Below are experts of layer 2 (counted from 0) of a mixture-of-experts language model. Rows are named router (the router's row for the expert), up (a neuron's input weights, with its number) and show model dimensions 160-319. Each number is 128 + 24 x the weight over its row's rms, rounded and kept within 0 to 255. Numbers have three digits each.
Before each expert's rows: a language model's description of what the expert responds to. This comes from a sample of Wikipedia text that the model never trained on.

# expert 7
Acronym and name fragments
router:104145123089154167135097101146113121083117100144131119131154095124126123165124134141109115114124131092117175126136177125140131149102084105142115063136115132147115130105134185157089107130152137136142145127127171071136109149126118166125147121189103122128138164111119136087086120135152138134133095112102114156104149093128115137121116126116138174125088120160194153177126136145138138095126121143135115139125149141086125163088125126160185104132158114122153105088050178141122095147148130
up0:171111173121125121113094153083091139090062101179126095121162138078121152136088139113112090165099139138128100118137159114120127129100137128132092119101116144116109132144106147134099133137117120114130094157092128121146148117082178108177143120164151179144168148165119160115156131143141100144140135121104135128112122078128119113088151100148118161115093121114145124151109148172091139128132120085108153103147160104110121110120129091149126135132135117148158142129138128154131109156117135
up1:093148138102153139135147156128122085135111162183075167095085113136118132125137124135084145133097120113149152092099127139139165122123104133147129112146129096132102152125117129127117082113095097110153086157092120087108106137141108148105142124171110110134151151165137142100179116133137132124137124149106090146106134121135140145122147129156139157108131129161119158142133094138162167192126172113091112131128145131112141130124133186168144145107140158131143128111121123123142115117092096

# expert 40
Codes, digits, letter fragments
router:110161121086141131126120076124130130095101131080141132120123116186120121137113112134129143159134112140120112096098179132128144128134121083139130098102127137135144130130150126150105099129138144160162129119128122072110112160141094160130158118164101115125120125102139150100091118091133145147129127136141125140102133113131121139119133106107146121089112113108169136160163084132142167112114149129116122125117104134137124177074119113154143116121132158109130150121081158140136117143106175
up0:128150117124152133133085107116114122080132151095138129098147113097154136127110119140098126133147161132127127107151124137097146149153122108119081100061109100146130121135138161120156116112156167126201144124159168106182110123165115150142158131118122132155160112128138095115080124125175100104079093133125118151123114108094113134120122110095115153101091139128138152165090141135114129135114138135141103187108105142157113121049090104142188102090147171109097126116091105112117157110095099
up1:112113076125116106150091090116117120067107113081101120124162158112131092082092120131102113136110127150175124154142165119141131117135115118165115122148123141147156137114181105115124120148133074099102175093156140109172143158106126160123110157119117155108158128118124091127104091140133126135108135131121125119075120094131147137114083134094159145116150094132149157087154095151121080135155133152116111112119074169135160125105114122173124103100107102113140126096119154130126134114156155

# expert 13
Word-final suffixes
router:141119120133123133157095123137104122126119124128151128161117104125121137136120124122121125142112121092124143121135141146110149120096099119142131094119121137127109145136136114128122117139130165122127144122108145119129117082125090175136134095181146133101160126131144164118113147141138101098102141138143085090124093128173124114150147137109149114142069100113128136132143121162165136124123076105115139123122130175108144166107130089149133180097116130136144039112104154146121168137139123
up0:156143127161091147119092155120170107109145141102115121145123146159186146148109133134097141142119155111096116107114115106083115111153126088131136110122084169130120093155135099180112166118125120135088093121149112131122134112155144078107189134099129115136123124076111102149127114137141118145099108171158094142124133097146125137109170132108108135148128119127164131150077074129094145159125131144168128141099124114124151134093131115128135149152120135102135125136129094144138099140135175
up1:121126143108108108129083122141135090124108174183159142082140118139135092142125066119134165113129125122126160115146160139118119101096111162102147140118137157122149120136127117154094118138118100154120148134117135112165106136083115121120112115125096142114148116134132114159117124129138112195136121109150144109127158121118104117158106182119137167053095119116122141138144131155123166104154166103172125114137107125112117143143147122113091154130125104185175116129148107132122113122098113

# expert 44
Clause punctuation
router:138111114113154156146133133107114130099143088128153129083101108128129112145129125113082196163098138111147121116114108203143109137174088122123167117117142148129078168124079155116160140164116121120146147089159143103118118121102141170121156105149113091151114146132140121154131126153126135138118085119116128161139126100125129076126144139114142132162098152138193140142146139128096100100108141124126162120166114120149138148111153134145147105127120125104120081138140137144124134147117147
up0:123140151156086123134153143126146151097061171126103149148096112123101127167134153102127131157092064129115091092144090136095134142125078121135117175128096157150124103115107105132126100149132117121107102134135128095092170139113121166171132105131107149116101102074082169135120121146097120139063144142157103106128149116155130098145137126106148126125127144126151164146148168142117141184121186111147102124114101136092136117138150139109113129109089137138155091181116145138116118186120101
up1:113162135129135144104098159153086134120129177138090174112116111095114138113090103133088137146153136123132125130115115113149184118134152175138184119123123160118115180112127102117140157122137093120120130145170134116139122117157122130129113117125096134166106159116102127152151129164141156077202129149057120081158124092165094092117128108080163121134135148119124111064136098102139139122160175124127115142116132140105133104151104123117144159120153140108098168143082104132120130124111133

# expert 58
Line breaks and headings
router:131120103126083144143123119121147144097077138127140124152132171151148150157073116115123080125080116111115124114094141092145147193169126128117149114117149122135084142131161178107119121105085139130093145098165131109141103154149136147154161087149073113133096132146090153114129096126154134121154092141114121133111131105119149114091118129139145150106088176114136093165151105095114150149164072107122160130131125157146066159107126106154137178103126142100126095092120122165133142137115139
up13:118097103082097144133124136110099141171090125118160079145130154131092121125113127134149113134109109135117153110159146110128151105150102127163112124099133093131120174113153122150135112073155150142148182107163146151094172104145162131176176128179151158137129115099137151125110122144114100124160136180129128137130157126149129096111114110125108118166130138140115137170160147147158153136157133106123114140149175129140155094116153108166139196106096138105149107145124123151150148143159152
up14:152127130145073149116119157149133140114138129155116101183134138127134102139153113129073102154105143152111170124114167138155117166090089151136148121154105135138095147137139162136149101143131124140199129113105128115125147136127146133149193160119104165121116133123130120132124113114125072115128112125113103147102169134140131142129134127130146151095101114118160147157101097164173129141172142117124129089129129141129101138132121105128138120167178120133150158088106120167093134116124119

# expert 45
Possessive s
router:164120084128180148167108104121121132129112132138097119155125095149113107142113155110140125137116123097144161105077144093123153088106119119181147110093161142114121125135154126121158106109083145120123139136142121115131097128106146197153111116137126098114160124119126165101127146128117161116133126144145115153110111124154115111107166162121112108161089098115169110150153118141162166117108127124099137140130118160128142166092139126127143143107130131123134110048129119114114134142151153
up0:121153083112154173175078140154122103139081144142151143132124160129162130112122142124141111156161114114160097104085091102110122111172090139140133109183145138110163106135122156078108056137149155112091140097130169133119160140104121113108138125097125148123147123129109142123117148118116153111123118148099149135073091116122149161099098160129114093167098147139167127126132121139148111129103165122120137115163132148128149154087130122136121137121112138100092113125096148097133167134161156
up1:116122103131114200112089149157130126126132112143151166168135122144152112147109115121119136166108080136132139113155126116111156134149190137094160125112192162083103110121148132114150142141127153127113132154121109132111102063115144147111148116118140132137140111092139172185187102099156127116153123118111120184130111117150168117143141142122134129138091140141110157138169149146163132112120136139144138105145170177095161151133099116120142146103159095146095113095125130136156123106145155